config.toml
balance_bias = false
head_dim = 32
norm_eps = 1e-05
rope_fraction = 1.0
lr = 0.0109
warmup_steps = 50
schedule = "cos"
z_loss = 0.0001
dataset = "wikipedia_en"
Below are experts of layer 7 (counted from 0) of a mixture-of-experts language model. Rows are named router (the router's row for the expert), up (a neuron's input weights, with its number) and show model dimensions 0-223. Each number is 500 + 40 x the weight over its row's rms, rounded and kept within 0 to 999. Numbers have three digits each.
After each expert's rows: a language model's description of what the expert responds to. This comes from a sample of Wikipedia text that the model never trained on.

# expert 49
router:489487557576507496514493521563390583557548503519482556515571380527524524508417482511552542466506515582545505517490490486449428572494471540484518460499475508505538552519580480495533479585484485533498482536546467488574552502467459522510484520477547467530581532474507421544484545500534452449480535491503551429569454524510512513468475520497593459504467522488523505488450500478497505487476417473465479476548463468560546506497497367533498536481460452476435474537485545525549472443483463540461495541516424489497534440518499483486505539482474481534471578553507478531521496456534616548484519484480517484455529469506443556461436522497524537470504518571439463525495522513511464466509
up1:489515440468467502480500523578500415546486486496521536467491496516499442528509539476429485477549544493474469449555526459485469435469521514470505520468510504534552544522515441591517443571514572486523520467484475505445493507517534475400492509514540449537437509509501471514471497470515538532439520437500465488622390525480524449537524459511555443487474533466533516469447483508524530528427456567534501572522546507523529505559490501501456475562382587511582515568557466530476535455470549544491483510485499479475495521492428543496529534521480513620466541505508527493477463467520461528472546513469519454483553514534466569579467515485512496551457434507458494598426503520484531478471
up2:516520590575532527457530454496419474472555518502514490480547393507534479485469499490498512476590485383494565481443488484585415565423523546480535500515535490520514491475434453488452469513445521516535489511491479500538429488512489505545502500510549456481534464444504465517468494536551505481454453436509498539548542537468474470431454470438564459469489504500513507454503459455554563534432503464487482469459461510584493434548502489485553497502455549550465536526531526555555494556548538498498539444596459495535530454470526431472555511433503497464516529603490605500487502554483439447431514442523530483507527520474489517500470472440516530558520498466476484469499463539456484474536
up3:551485557561543459482511490535570541466526544496449597507497520494529564442520537480528465479510468523513526512563523439540458442549464435531468429490483487495442529440485475549528525473494484507556495471551532589475495421440541479509512521567465530541555465532538409424487498559584489534457443534482483493496542519560441499552421462554469553507523560463448499510480467530513557527530504479534413532551498471502504495484534488441472577511507559496507472536528467476524483542477471484382508467525506510432597533542468456485519541545477440528489585486486536452520495466543539568555526553506516528447458492414481491546500491478542509474501497543462519511502521475519575470456
up4:455535499497385495535462463504445582496530531498481585494488544479443481498551502521544536534530447514509423487486480442466518559560452482601572433443515591480510518466417438465506514563557536481451488580453551518573544490504533478481450552484482500437510486543440448569505433497487506496487474444502474519470473512456504457441411438522559477450507491497511486462529525499466495526442505513499486512523475509485504507464539413503485487510530508526451462550535505515582569523462536491448531547470551553396529479514508485405550452452494504514482530421530475516529494511513450535521454490438455461511450498508499586491489495485505575446477437493523462500487521501474518451519
It responds to: Person nouns, word endings

# expert 24
router:475490554460537546465525502476465497509528508486580508486484536549528492534498547573497509443546505535541471567440427541516535559484454526484563509553538498523488516508464501538493534563480505515420498490543463508490529499470514492550522504538516528449436486538516531502452511474561441535452508570461496490498472479523542432462527535461554558579534587546520541523481430423450495513508476524447420506498484457498498509476513506550515450441521484499569421570549514488555472486430504545510466507516510508481513487523464440518558579587532505568496528483570509497417507536474553559512438490518526510485491510533390548413522519450494534480480564498512506517365484522497557556569
up3:555503490471561516554534613530514494486540551434595554582511507540503450517485519476511511522505470491535473501511463491480462481468560538530463535489505587466569475456493545576427527488497477494580496565434535482547518485467609553513510497538465521533536526528482543495540465572518412559476586553517468394520552487493517506499565566494566448453516505461478538500568494590564433509518511483469482459509489515512454530496425566451460519491533535473482582450489513469505523542463461490572492446492460580508548461555489459486475435488481476459517483532475479501511467471480516492458464464542460478527505504512536416474507505440479502484496499483490558508491498469550487521408
up4:505462573511434541554465436499495537467529448556493580523431516462479469520517486539496554496504528499495468525470588450509531494539508469519477502526418488508604567588489528578547455494478520516436459503440536476510504516475510562441545549546523449520490603543486432525474534539450513515520463513554492543538480552511474472473501498454485517484541554577455529499460480552448492577539532521522467528470534556504460461510502486518503531496529522548554505484560516392489544514536488491448487448461470596478534555455554488468379510580464472478540542473493480454501468448496516501578520426473579507504564483477514484552468493496501517505526535523423551471515506472468479447517
up5:491504513527486507569494453537525516456475472474495531483431544438502449498495547607544558484573486474551474536487501504523477505488540464528477567457524524495505424487449512599517500547567518451472479479462557450499552460478569480537532488577416472567462512560492465549512494453504489508540431491483484474495500564393541531495455516509512481445541543479530540541498552525480491531474416568557490463437511465479494480527538498538548516502587554379541480517530468492488493507531526518480550456523443487553510398451457476498515505515507518552481530563510482509533494425534540547545461505498518519548537448474403506522471483471495471522476568438454471488547533532543409512457
up6:499506489560526484484540501432446565495494536528583475517552477484474540526413460444558591490502517426461497462525536466553524511486554474561611533480466455467562441581509500430533456499395462460508479487421462481503428459526462515465484474568530518544546431573517503502525503466540461400467505435443541542527506487513459479563443528490437478498496455485505511496458499517483511487406504556489538501455537517470523504496456508490511488490501476467448527529449573464501491527512438478471475546506513561516545587522531460434503500552528555470456458498488499518503526440462479513488519490462462501518440544526524459457526474462437585474489498501447431512551550458553461452509
It responds to: Commas and clause punctuation

# expert 32
router:475569538497533542498510516487421546512524561495546427562467454503551540488482514537465507408555555534535563590424495505532489453505470519471506526527510481563456491434473474514480478546497539538482480542544424435520510497430498516511503475523506498488545508532529574483472526491495473486413554527485427431521473454460566504420511494496578508567415525480480512497544473500474495538527394563511503484429517514527567489503534466486527569517542459526552532473494569502559482491426509455487536485570482458433548519553516520580454558575506473530520480453467424495526568484529558513464491463443515528471523526539436475459455496494475479492435514580426469495475488495517486510498
up2:564550581428559548513453514470424508518464526518516475567456509518425487513518457483553480537503451490463451569494564523447517504478479474459478475517470507551525481518592495517582524516495549524483504509522529485524418530435503487538519486431523453540533516404539479562560517525491533569426524548530520430510494558478486550430494522491498565541516503540498509505507485444516578506474470481492478555547530494571509509466528469570510519464493438492542414555538481449467454489440470519557546440457526557545471565499441452521480517575498537539507496494586434462489468580462487486473537468496521525492528511531492517494443490457477467545548532578447554446542455545429491528508
up3:510505429513480445549555479534566539441464469452526515515518478546498449508544390581446463532545488505509570496522506461451528548556515513533505474465469505505542518470460436480505482522529444479495577500551425596445521500496443484529508492532535475491492519506534507460471457474514401445484541501538526514529530585485487479452426508493504518555392479517508552459571554497528525477452583515451458570589478453475474507529492522467525483507468476509525484480529422492475498561518509419504482500450494604519555469513497479529553492454512481507453463461491475557523504468584552495457442481510547474446488488532575510539502521502502548449545444510578433515516460579547466505507
up4:444515460509496522534500536545477430485503505530528497489484452459468536499528618529488540538465471522586498556565415503500571503531542432504548455487430433488546505475523554534479505493468527473536549502446484438523462523532530415488491497491600513523542447532524493510555489529527417494513482478492510456503536416486471506465501529454493494575496536461502445515605461484452525409525502472517478525460514511436492472464489458542502516515487533464528429490430527518557516456473516496573544532491433483501501424492505480458491534509552484537543518473489514505469465506447490483538590546524551473604480547505538541485513590458494527521441385509466434535435467494539477512431
up5:486544439560475455524529510481520457515419456459444522599533401515466506475476482543527419435499521558547496528466427504502459528504445444485503488522533479598441490476505446432528482431524476532557532498477510506509506483491489532478479506547511555516496506481458471530428457476578417460492524470476488484540469444494470526490496467466578512432567517458449541546498418449476539524451541553443501476519487506506497495463481497514449486496515475465459551508481418490466473512536426473512504440450597437546521439505487435490595562433497495471465504478523582513515466491449495491488539478508465538526493451483548463406501501441524446550451446477477461509514436536503514571489
It responds to: Sentence-ending punctuation

# expert 35
router:471507528501551487449501474448472465493595559501504515532488437508529510492472535485507547491565488511549478534495530446530489548425483505476551458483542491517469464481530436548473534530547501478494459463506432520495508545505447512506538485578494529433506551474452447537527524484457457534435501557486585415521510459518542494516494467487496490512475576542461506453497485483445628478487501579434425519494583468496635486498513448553494484445516521509570412556452582518483448544523501484465585520509456509499494476514484505455471506491580437505434499511464523513487453462541513525488508477426521600487474532510490536424473471430433490459463497484494461483442568538487521475490
up0:478498452507453468455477573455492526446502579509472494512569458495579517506498464480516553447539522519473616468541457484492534442512493556575485572466523530515502480437555510587536567479466477538526446492469409525495541480496484485567508485478482566489420485479493499460524508549539468592504545454507517478481426534470467537553472496490488528477473430493535542546466584522476490514504538540447491435520499403441475453482473480456543521451498504532565398488438498491519484495513427477522552448509505463513531485510508456497534439551586526478476556457479465503547471505485462535471476500479473557456580458468524521444449469515484532480592513481517524441493500497486605461509
up1:556487535452475496508510473558489460509429479548493549509524511540448521506490509458529569491449520513453483471467579478465477436454460518503538503537466453500484551475410490521472482549511476547503525485525428512537557472466448523557526465491443529552483510509566491500551459472571511497518507468499537542516436464560517563492506474536495504433457507525449447450453478472504454462520424539484466573557528520494578480425613461514498464500550487459616495522590578514506511467548497461464544474525469503486469543475529459424421512475508485509469537480561541568503477455460571484395539499512507533501456474535549425461543498551531549544487593521534486484530560484516458487482
up2:460518482537520460497468459467569558480484500504479539500493507485534529502508534478537537488552532469534427522491431471444453515423460455362526510526473555534430517527523431531509535562520472521510506440533445547477458491525543524538534502438476479556511496454487533533578531470518515442573518536460559478551451528527547496469481470483482525527502542498518548447484551551487522447556546467495494503437584431521485484436477464525574518508467386504486467558496461461461441521538475442402445518496531496444476549534453552474448486458515490461541519516459545467506479545534518479506495493505529471475465454399498489493438518480428573490469507559555561488467465557522480412475
up3:398441546524471508462458553472493480504451558488471477487523440584545563481533573516535465497507513495457548482479539531554516524492470442452511472511428477480499450485503529433512517537491479500522504502512453457522486478534465508533475482619493527525497520484485525473483484421547463452453509492546568534541495446474489512447500507540590521443502451512495506533495471536544530525541536483518552526522500477530476505448540412474590511508536460510555439457556547511494498516523500403450489549506544520452532541486451510544537476497544483439462531478469478531429536521570525512496482482493576545536521555472495460530619540464437506519569539512532384486516550538522593528409
It responds to: Letter k pieces

# expert 42
router:439502563455592522460458545499447503535531544488522532471555493502493478541493564485500558502507508534602504573509485492534558546509509503489560495552567516450473553492493435472450577524499517540539485447567480456589500494452546533552528520454447521511577546570488461462471520474548487515496525495541524407548524486442570519509467550439544535564474543565533562523566494475523476451481517520457521502417478493464513476456453495553552560512520496552491478465470562527497455539495414484495512569601479468499529471523469523542415500455507442447487557541529469508490526530515485492519553422414533477517481457548495468476487464479509525452504479497519432531504578514492550487537
up1:473468475511495531509576479523457532508546446461471431490597479517559545485510525515503468496559542542529517403489519478444490517519500532472486544524448587537458482506500539462531518479476522499551485547516477464498515480480440550564537482502521474502503470530488498480515465454586569494551420488451485522556524458491486491494563530579499501532475580505455512456477525527494517588531450487554504483481549432428555484475558478499540554542455519506425526482547505440528507555520547465574551443469554479487492466498495470472486525419577537524412492519520490546522480499464462520497435440541472514409488444514481504426450417489520427429430400522460501510485491470483439458499
up2:500481502488492457447482449504534522503492498553526588486540465524482500478537489510553517453562454547560475476569552522435549503565464533502474481551498500458481571542518544437472453483515483551522554514488455469526524474498523592516467559482526559457444508530556489501471503498482477548530503483427539444527496600495540537412397437528547525475535475557434487520471449447486514514441488524510535440517440496498527519501503489469491459536565531569508514465526394445491540571509485581450513519486454541476489502492497490490513572483542441470381562519485477479448490510461439516498465458557568528468570504491644546518502467480522512450517499507489556474488498550503501504509
up3:441463459527480483438452483535479551535509503508516525491477548584585541516497446484551455410495472522455517519479453484581573472511526495517553503537548489494474514495502514448535464533406533511571447505542570444505505444441557502484467476493525441518423479466505431501519503593533507489457543495475552534516441552546490482522421494558483568575522521464483484502464565510478533573549492512501501494486507504473562465537460408502484575494541518597534548481491480529431490524538573497533495527464546407506513473538542446459455508467455486438531498470482451467472480482484483495528479494511472538490424476528444414432534492515494527489480438455451445473497569574504540494476
up4:465488542571492473521444505462507495545496522435419494410522433478590534447501505472442512509506530486468521527495534520548500476434466538492507428513454507527493495436453460475438528607540479503548512553546485448529512529499566552512474571458490580496590581512459449438470497455508550480490494541490524516514460515528514444514524581529492472460538476507491471542577447487539470545477489506575533518452488490521490543440531457509481541473553524518508548469430524432515492508567457504533498515517462463554581504493552524556510546479433514406515499507494533516464493549548492482457575417501533373513574513512484498560514563508510503472551476519474521476533535487461570502518
It responds to: Compass and size words

# expert 10
router:500594486502485454457462486588493502521483547436496492525499516494545498491389486543528461444461610464466495577494446457504473499524514485512474460493557488529537455515484474522435467550540519517486464532546489499562539553437582527508547529453459529522511557472488455540476481544563527521518503551472495488541449543487516473402558474521518556466424486463486532543499487516501564465529450490533519505438554461494526500473457471553613507559476481575575469551543466515523478465502425416508515518582516554508519456492445467628546473514534496494476499500480511516488538515493528532471479519511568515491521489512453525507501504429456506475473569555437540533460539561429525478544
up2:525531527608527470530505435422557548488448484510496502471502543492532517483526546496503441520530587487491535529567409537465498503490530531495561492482507486537502515482506552517505484506525543497443426543468466497476511472449452534506586467520484526442521538553489546521483553451484554569496504523519480425530555487535560492495555428499525488527536503503531481575441559476487457504631505531516420522508535548471394459438504508476489473577497492599573478534477441499528510472493482466551478545474530514419526463438476523581505477515554503506514534469491573564521481479479568529418506541459541443496512503526512496474508526474510469568456538455511427552445524472488467468462
up3:435473500492402542548508489445519512507542476478533472443581454411519441499451471490562579499453464471420479514478511446545499517501526420506544446466487532518507501564490539502457561518533496493465517416602468505596577561520463592560488505455533478558530468487505484513545521472489476436459577496530472539500538488539556527475569545499502469483484549477458532504528533525442506482488483551450492582464527472442485536489461484496419525486497476540421479490503450443494480532436455525487467536469542499513464515473574472431548548552461480451502487462468449456543533576513530497569501483507550514527480515518523528509470459459549545499531536460432552522473578519474489463525
up4:542455478515540485512492453450454502474488494500490594475542536584468512466503504471458526565484566508468500535474522548468458557489483359498537556494404537481517554474558571481525512476498494473498499450423479490555537526514561454495536508466453467448528493497548520484485484477552529512541514496528591477510506484494539480516531508533444539520542465495502488538530498473599479505495417492523456509452503527517519542536508489497393445491532528513488549554508522526488522540470425558483494571551498522477526561514406522543594500447579428576519514468475471537503491575408476469480490501498517489453542574434419544504436484563503460505484519506464506531532421472463508525527
up5:549467541535429466537523461499457517458465543560436499529568518444411546536402534455542548446555526499451496481497509469502588507476442516503580490472544567532520472485480489479490495559536503493495485517501524502531537480501508479510463550515478482492473507523412445481440527524527456527456551530504534517560401480424508584478494501516551557470452485429493548525469479470467515545481446509562499486555522456503549588516538605545487484475421499491445491456504519526513579487458434507570467544496481510432574527459482529546516505510507471469532515523505488531379490501507568533451540551459545422513443453465487515513506429554514541503468487482453508538451540503469524474503
It responds to: Examples and el-pieces

# expert 15
router:460553501534524549501486487534428554493583581471516471529501435549611536497439526457481558451519513550506460550495465521463521514459514549442495498514517496536552537512475504428459489500520487518471511520522472485586488493516554532549590561491500592500586574517471472450510482524483576467524561473472511470527474551468473474505527588484517461525467512529483553452520511474454544455551437508467487511506571487543510456542477459485423552444514476469522457513494537463601504484553482493471517518521462478430533508557452481537511498514551452497513458491547538543496461464530599526394528501479480493464521515557445519469500533520502531521372536571489500539431495522467513462509
up0:493516477519532544446480468545509493544480497448557562507541507561490435563557547494504510452561520494467553503487508500477533492454494490593514508565427487490470521512532407498533497521534541485451483473532472435464484524530461517584456565447538500471441548501524526395541568515563569457623495547545458532535528548466488582486491582504479498573531509497474496504539467514525475494464499475449518522492563555509465440453548543507508527570510463519441457497464511445422530509581541517506546544454481452467478460531472438470459497492487493474437465518536568553451488486558503495448541507496508484476452491495446570503485506502427450530482542524579530462533489545478507591488
up1:444456485550423542553522552499502579508487545468470511440530613568455561490476476441506460483505542471496471470512484512513476571426551476580446442486515549548442482566489494490555533493480459545541524572478485496477508526490532513466579593609490529544539569491477504483464472488547548501511450553476480434513446503412459455484497505518539473587525510557533517463481536470485536500495488522513500558513547538439534536561495516516546495482482462494470531478504528477591471432537549512439493489490483443509556486512594466518576480525522502515498492501456533497551498495547459607473541457501450574481486592492454485515519518489584490469469528537507445469532485505499494480494
up2:506489487493459499536472370464475550460498498484501523484489533451551601438506563500485391488469503525462503561522496525443538532475541438549587498503487503487503368529495440499513433536515468490482487523483478386566448511445524482547569492481495561486484551575480498501484502416415504493496488495532562529524438488525439489520523521511498545474471459570489467455518516486453515469446458497452506517470528467541478544543518454573505489428508553522495511518505498479535513492508549471500560493485466485515499534590477433472484403468512529541433465453541544574484555470570451520501530540430512503491473509538521546507501484467535517451447543476500561565536483489475565484482
up3:440478553498528545448488554516457511470531531516530473510506560542568524410512436442554534468538503504529486537508426561511553497508582494529514479532481462498501460515493428438474450528512528494476526509547509527495451502472488460493529492476531461526569556526537443471509573546528521504586536456502454487523503437491499554517483476529521518495398551509496510474513523526416521629592493453421528563502542476507482426446542534488515526435573514455548481491485586449539512454512574533465559524506510521469440467482469507538552509508504520537519492541457539498533466517587569438442435424469525521437518536513490510476489529547511483501504528537524487568510485552471540495407
It responds to: Personal first names

# expert 36
router:531500462625490474454456529546495507462481529511516527526507452501477503479480523525490514430498517539530552457450480529493438522482498517521533489520507467480571524514514495525488636453474510566430472534593470469598523467510511529476607570546452562486507612546527490509476482477486559559525540447435524466491466468529554452465512588525550534486511588512411519488555496524509500505602471581478489529406494452509475449534510485527512471453480489499486450513497478533555454464528447534441529502558467571524517493481496436474495517573539541512460470512537408510463524532515540499459525523497482524468502465570447526544472513459499514493510457517485471552470534511480539481549
up1:487483546551550480532528531532449561479483476507475501543549533486503517437459459470553509441541481495515517489438550452543556543475568446576467479472497518475553498531550492533478438469563501507488550476495589498549561522557522558525480584517483487463590501405514531480501510550512566532485504574556510493500488574443537478466492507506473528419435450523505510519536516543455428531497487533473427543578516438509481494518605484490397482496455513555517519535476475499581481465515552441491516523558456439484487450482498419494585538506461531514435536475444485538470476484486500521510565521537464500535489552494494544551485460451526463453486554536527402472477484487555498457477
up2:553455505519433472478526450518412543449544583431498572492449520513544549476457539515532527442435468505479504484531526555523419481519484506496550601460498474528549522532506497465477594544511528473526522480512533513467499464522481479467492467458490445493515550504472476480516465491540554492467439497475426476499477546566508497482614564526461532508436509512432503495486475466499472484602469490455557477415494465502565477495501502622508464410569478486542422519514442485513473443496517537544461446487507524504466546525477482472474556456516474530511572510487450550542534563502487467454425599477473459494497499510506454496452470521438473451542457525485519517523532488484558581490
up3:512567522493491489586486464484495513438526505516493526471473598504506550526499571595504539549444460562509505479546595556527479560514553500515513493499526531522534526480542445536491498527524569561493548487530485526481538498460496542506513485537446513553470574514476467534545502475573425440495479526439445505469530433472437425518465515364618495520467537473497467511480542448555438551569436474468522508550447421452498504515487470577522507531565494486534478489486484510473516529543468506522488500481498455519570460515459489519527509478574527518540547509508425532540503512469574532487476524483482477480525513516418430529429536538520517491478467477422441538555482500488540528560
up4:485420492501546524488448453485463503460527528538529512551498424488494473474489431543499541504497544514575483529489503551464485450470428539488541441483504522473493451443475434461449505561549512562576432448529523556484504411522475528412497466545467569496522549513571472428482469584500544493529492501390487453556480506499512488504526446512536542486481431554418489480506516462521499527522478627464505442472434520457537517547517547527487484484471448438444439482485576529497471507537431488543503471562513524500449518577540525470544504488538542540508536467489454528546539448500556452518547424510511495529545478530490529519530550440532444479479588508474471545465507516533508522519
It responds to: Romance and Latin syllables

# expert 19
router:454515525477510516474500550502527590477522534536433501499530452606485600581486518491531536536519488465524509549515524464481514529490499552468627483519510530515546536473433519477512541512479454473421525474506425450514549497547536514499434514538487516527532558484435531538480552510581504489441525590486476423519482529548526422515502546433560480483470485547477545438559516477401547539522486490533470479499529502490543417530507456555553525491537524494539476568554520483463477482519491520493530567492457509511519509507519447502477565465573429535435509482510458546483506482533507524439460474442484541508575548534432493452463460504574500462454515546510486482469548510427518489581
up0:535498638484525516461423524521516527488555583482507480474409514537518517577518507481508484517507468521488490535486484467437509416501544613427409463569476466522445492498496461485542535424481490500528592518519457446486550565502436451468497487496528532482483516534503486475495496571546444484444471511462479498492530543532448528530511463472536463474482534447425560479506542472479464585463602502518493496456503543509570472530538473556527540448470500450539457476487486532522445491443490486545504520527498497472502465486394450498479522539552540521470509500508462429510535482512547443452582470401536487524504579515453460456466500456496465574483540497533500546494480472532492537499
up1:515496509430549490493501511537527491510553520433471449550547536564428561543472439500445495498544480454564472487510447481480521480453485473509540537483537484501589495480432462506494514501482488508429543519602525550500448497453515492427485541503520534559451444501423471524530536476485515509450508616453488462542481533393481461535531481439506520490483498519441477428556562505506424506483513598502460483453511521515499471489488528530549556512516518511517467458535570477414519501502403472478503532547482520488481485534510532461465507508475487533539504442531517536500585532405474459470473546539436505555495519392452497528439434502500517475611531477494456515482502524495568481471
up2:438409523461528549527512510458484563595526442510552512499450527604545454509484526470514488432572575533499438587539448517526467420501519500532480546461475443521504449476483511493477448419460531527506457446514401500494528546498481466472528539500507539543488525567554481544500503532454541510449540522511502519529491500543496479510536505504509394446507560484531492470451543483529487524513483520490474534549470552505458562497511524566387476510552474499480480481558554524519474524479494484487472441520472416529513524565525449487557429472505484547488438462514520487510523543558488495482551548504539536402549490515428448518542497512498578518479538530456464578543457500499436501564
up3:497477511532522544451463499536483503473507500546417486461558452501475528538551558423486457553523554503489485504439505454505496535534558495545473522427532460400479408528472518495479535466458506554531509528499479506489474547510468455603522539533423474526589478503473560513480415506485490575518509461515504419567466461523486439579495466394437487549520492581516506478521555493405540493426492525487508513466528562435501464537452480552491458422550538554521512464571533566482467504540466483486494546467520525497523524484463492483516513549437495513496509444486532539458478528569473473485563486522524520477549465492446470555466520449560451481410519450505562498520471505487458487455
It responds to: Activity nouns, -ing suffixes

# expert 41
router:510554518501495451520497471526422580491512531521554530597559512535543528525480569549571602473506569554576556539456488441469514536463538540480539535506536530418513492505543455515495515506442540464474495489503444530514542509462515572499504551465468510492563481534519417536443532549547518595506515565458524491545453543472592396504562488493547551508456510569528552525529459498471504425485516493451580511541468466510557465449479484511610514516506491500460507510475508516509450497509520522507592510481515492485576504542477493478486556457500502521460543505563497488403527511463569522516506422497523494459471516488480532416489454498490475460474466537496462429502508482528524463473
up2:498479536473535546531527489502573539579575501550500496441467450573453549549521458510602516535529471568520509472500513504472556501488518480517487502506494497513464468473590538443492478443543547503553506501487513556483510505524522558529462475424483537496470505462558483508433580546454564500504501458510504428541535523502495438513489516443479478500558504573527592557556485437517515511539507496505448456438550514505460446499466448458545491512455515507491490592461580400549557436450560498522564514425514450508495451488498484486522460529475454436485428552548506507511535534499522594487534429551489531509577461453450526459517502422497504530491488482559489528438465507475527489452
up3:465556447600445551569512562497501548564572499508577507524589450500505513435448417515479488444445533479559524461476622465566499501438552539506524466438559508510447561569519469491512496523495568432551486545476539525556477475474484458524444497519452561517481471494546521490444534544506483559472430541455467499496549567518527494466575433480507507579537487512499461524407522525522487505534516457541454538481429461509493474553480486508524481463481546425539510477490502531512501462489532444448502440463463490503525508532513489592534548509483476500543527468622461552513467546484472531541538477444507494507449489527548470521516496533477461491470505560550494496499473516454490523502
up4:561476541529532466488554455510492508431499555481472506492553429530588467521505572514489523485458508454518487527511533521544560457497494511481535490517610513577590511509432516514478508548505490480519523484470494557454514517525431433531526468523542516507547472603549484516465556551504492522494578549524579465497496499457499474491497526504482519480551562540497568491510463527465463517505533603527445559533531593505529574503495411521456460508503454465504536428488556515493561514536436498460477491550491519560569440475423511493564485436460487498466460538499520555465465551523495529424537413430477474545539497486525470503447469472469468581515537451434491512521520556530518484456
up5:508551473523529499515564476401508530516475519494452422567531507525584545542480452483566508491469415490541500445455506489491573518475497529534427526553477511481501433572478474518506473508580501518572452493532470495562528465567489519540524398519522571537568505500548445493484549523585540521497467515479516457425454458491508486489611542484466547502509518464497516502487496537507545495498500479456483502514431524500471469527481550515513479452447524467471470477496571531538543535556486553498553453511453500492561443498480544471524488515515502560565429484544502470444537486484449555544474502475545541541561559505472534409545510474539601540428522389497435512465490519508512490502
It responds to: Evaluative adjectives

# expert 3
router:453573525518515509456444470561481502523511572506523506483543463467535487487457472495488566505506516492479515543505539485498500523467429516470533498435496524495543587498473469492473555548556519504464438529478438476572528490480501505521527532583483598484537464565432490523463484531532552486524486504511471399491469633454513451490516574485486506552485508567480603502559492529526486390499490496474528526467458495520495424493515508533511498460555446470510472537486478522511537443502463511484498492514495431490531472563480382556482568524515423527477480485605563443424514462495495530489490516449484508479513514522472526407509511474446487577414531509488505565481503590508493472536
up1:577426505550479481566454520493540525550532514528426547484520552435486441587492571483507468526604509504480557434518534468510475511486431504465547536489536433487466482439534531454488561549483528532592482475486499512442560439460507499467487521481567541464408545414485494526495480540539519486506493456496516596481484498459510516503477499453513470507461471475556523436483487458518571529468511484495442606526505507507461461498534496503488521478524513463499472520584499531559510515543521377514457477498428594572575457490530594495531424516520477549543467476522476484479547524489497531539501469503521458508498574489510484541463495434493504456552521434509488454472513470490505441498
up2:485565493484456552532541446544447534470462502493435480533408511497451518519480520542462512554550483561565449474472463473500473525480497434512534538462536537455448542533473532476533526475460480467511438485488475479452512525491516562458394478499529533457568510510588521528493530496489508490497542604528534460513422451523557495473467542546462493475549485480529500539452499574473581483479482527466496485501520450514536540543415495514479438470492526635482492414487550552499457521528506477563440557446427534478500543422514451576455475511512514499473508495513456516483525479547532499511505486490438526457495386422479486488514467475528495510570483504550589467455502518466556447475
up3:509434602464505453491552532541475500503530500480525489511558480511519521473530496460559494453484467580562503478520545528510548481557448455546516444469484527544511444551539473457501517428467478489427495544562531441529470471534517478418480514497501538532470451498493453450503495554486558505431409475529472566529523524504505547426475525491510488476523528470500463486575485498523482451503489516478421462487570551458507512440558502469564478522501501478554499441568523471486508474495473511396513508496618504422488414551504489536508509520480435490511495548515534429429404550529468443435543545482507454540497541516524490496456446474561512487493469444469432524472554426564516448472
up4:520535466453533457465511522514435529431506485464444434447504477547550557465501508440469472447432500492485485506546559505525497449534521541483557420509501470512506544503490512462481514542487534488536544482562530548468545442536551527468439479510454493533437579461492424529515500493518541503418510458543434514610414461461478526566506502463526583550484475462483544473499487521544499475519544536522550585509522482495487546536470525488457476517531488496459517576513458473524547540453567515559566505492512529417536423520468476489538460498426458562495535544528516503486466500473459515477527488568518466472516478546464422558607453507530574454543522547577545436538466497483528519540
It responds to: Name-ending word pieces

# expert 22
router:480556452511520496410450515534461459509540531471546536502529448483471524473512455499485535502533471498551497554440423472463503502444472551506480483474504509504528563548549463463468518622511488471464466545525539525505500479527443501501525514529452535538496509526480489498440559547503551522448459506414472517559450602534566470450463498506536492518435546421533482502507541489510524526528456577512517517493444470460499507467549491522474507469524502478509501502560541490606458487440485554467480551526534489520528508493439537514529511554518463519450559472542451548548501506584583564496468480383488522491449495473437501508444499440578488508502559649478438511512537522445548498492
up0:467515461479476547521440501538438540566530508511508447521443538565482466498520516501476525496505500532493479490409522535510554559427594483500463485493479542479485448537489521481500489512521502423545474496465506498427507536441523518506526564512466520504490553451556560551448569494478502526450474541493476498502564591521523549490493503498510457545485464482461442452489438545484498559527438516472421537393508526495528506466503531541524496567520544546463468519473530430468476505450480579574535544394545412502505490546477579541555498483534456529471520466582511492432483450478579536487529492496533458502600484413514481446483445493557433441498488497436543501516491448471495474477
up1:472509505551484462511490458516518556483552448508466494486519555503579421547561527458488466428564424558534474590476505437540520517517557547530518542561569508529586489364498550580478484537502586517516443474426490494525546490538501505462519517462527537527469519502534492513527546503450573487550529441484514476501490534520423469562467547498513482527471524507560484453591510549535494461486518504495501533511500494495526535550488541496522542444573488508557465478539480385531521484494510559434517526521506483494487534517474506524502483474538444452426524427510486516474459529554530430538446467551421531477460537488558522520407501457537516542489467494500422435458510489502479503529
up2:534441482562419552462481521477571515494548525515439445540517495521489458477535514533532471512513585464475454595438432429398434550489565477527502455524493530534480514523435516477534543503495536498438468494474496540457499533519575462513583502502533573553462518520557456415513523474524501451509547490458591472479476494411523421546597471476490477496462445446505511494512514539540514467536503533424542500501449579534501541519482549554492477539514536510496558506562477481440515474531459441589488487463470490476514542525436577461486479437582526464500509468537506512440498541471495505503510534484465568482511504509511555532533504545489473481460467523517442480506549539536530439547
up3:475477483459598499575419597516561505485456553521493483569440551453522510479518470515466500451535446523513530511481502548522459460526580522404527518535551456503490445449498541458506510532549536503492525505540499542561565560447478560553560500487449541457457553490542538493479520396528526528435521482499487524526535600465489472507487507538491612562446508564483518521558516486546536515473431524515554433540556504423452500488530554472504445531535495523457484593495473524577444500578526510466520545539506453453455507536530522443533508435502445541479472530478503470484451530532507522472506495447565540490472497448481524447482489438525486534449494506504455468502503537514468465509
It responds to: Mid-word name fragments